{
  "experts_per_token": 1,
  "d_expert": 160,
  "shared_expert_gate": true,
  "scale_expert_input": true,
  "vocab_size": 1024,
  "norm": "rmsnorm",
  "beta2": 0.98,
  "batch_tokens": 65536
}
Below are experts of layer 4 (counted from 0) of a mixture-of-experts language model. Rows are named router (the router's row for the expert) and show model dimensions 0-127. Each number is 500 + 40 x the weight over its row's rms, rounded and kept within 0 to 999. Numbers have three digits each.
After each expert's rows: "mostly gets" lists some tokens that are sent to it at least half of the time; "comes before" lists some tokens at least twice as common just after its tokens as in all text. This comes from a sample of Wikipedia text that the model never trained on. Tokens count by the router's weight.

# expert 4
router:421455478502464442470544479527528488467482532501497529527525482551506511535460489505548519463505480465538560501496489552551487495491430496396594442487487422505433511477453499442453436539468475519534437485524420435468462481485491509506514506531461432442485539451494488536437482474457475452446512459441466447538478476519497529407538458466488507441489474543440536547529567446583482524498
mostly gets: " that", " his", " the", "The", " and", " The"
comes before: " s", " m", " f", " c", " p", " l"

# expert 15
router:448490536446513476475501448522508430481534512460502486401498531569454541491452415521534502471481566491570508446519512557491448550556457488498580524435564471493413507525409494488527491525400523528583458465581450444478498487541467495484491477525483461503439470503530463535449492445449468474449476533517503521522495462465483483483476494494552512552463506565475528543538520417503474506489
mostly gets: " o", " bu", " Com", " ro", " work", " serv"
comes before: "ing", "er", "ers", "ed", "b", "d"

# expert 5
router:484504552470522497438557482458557485505516470501505563516465465523491525486533450474551500488388472466547515492510472508498533530503390439439525535453493503480480488517444499485504454530489472553560470512598488461486486441546480542486425472491469423454424511487542466545450442430490531481477495459464506437536488531492434514373482520415537500470466476539444517480460531507528513452499
mostly gets: "-", "/", "|", "–", "\n ", "\\"
comes before: "-", "|", "\n", " L", " D", " S"

# expert 6
router:483529506444459514467470428475506474450494572537534470446482547567553557490431508455558459498449524485530547507464471552543540495554427478414540478482522512516434493453444511506445487522438472513510457491567476425527504416568501536490512485517452504453471563540512444556472531478450468538436498500498481470490475518503427486409462496488517433447479434534450508482498537448557478508508
mostly gets: "ident", "ual", "ctor", "eral", "inal", " part"
comes before: "s", "ly", "al", "ic", " of", "ist"

# expert 11
router:506507515483468474456509479522478467474604508529462508469469486535463536509433490518494481434441510511531523512443498555500473482522475530471564479467504469487507454483459514444501505555434508531555455519537476414443520531522420542473527530583520435502464542484556463553425508506524390537478431518458511465563448474512453529433462500419512444499488463513423531495454554509518407494496
mostly gets: "oh", "ah", "az", "ober", "sh"
comes before: "a", "i", "an", "o", "y", "on"

# expert 9
router:518543520474448479516498466486535421476546523523511567471473472485493499448414484519543539454426542421480521474528457563521550505513459484476514525454479497513502467518437497517466528595503489547550475447588516458497389483536493477452475479494440453484496505474517535591417491506472484465463426505465517433504498531464511492461464552395546440484505484543466478481550579469536493495518
mostly gets: "ation", "age", "che", "orld", "ch", "io"
comes before: " of", ":", ".", ",", " and", " in"

# expert 13
router:447496482481470480471476492500507440431509530482497486464466488549497550544473452479496540457457581502529496512489464513510480457566476489482594482500514479497435451515494468519512459553494515588524466505546471452467461469542475527518450464584472436450469512504488453593408464465460505465473450537424436457478455537453483466388503477481507478462508482553426499479535543515598495554513
mostly gets: " has", " had", " have", " would", "ted", "ated"
comes before: " to", " in", " the", " by", " a", " on"

# expert 8
router:451477498479406493490494462574539532498515568505516516518411475513469559483494494549462553521512525448526541464574484550512497466465432562435534484529540470438493479466475482462507482517448529516539454488541517457488502487546542534485491515545481493413488514446517479531458508458505511495457474516478469524588429546446489461435474497457547434502385563511477547502413567460477502567488
mostly gets: " 0", " (2", " ", ".2", ".3", ".0"
comes before: " |", "\n", " ", " 0", "1", "3"

# expert 14
router:513436502520500504445490489473520525466547518505580486448460445518464522497476474528555476477465483457555502488497497553535491495516458500385518427427523483476483459500476501466489438583481501586569483486563527431449514412515480532527514496501483457488461512522492510490461490497411442454521487493463502459516482539431427510426464486443483470463496479517426542476521503444488378527568
mostly gets: "our", "ague", "ball", " American", "ampion", "merican"
comes before: " |", ",", "c", "ball", "n", "ce"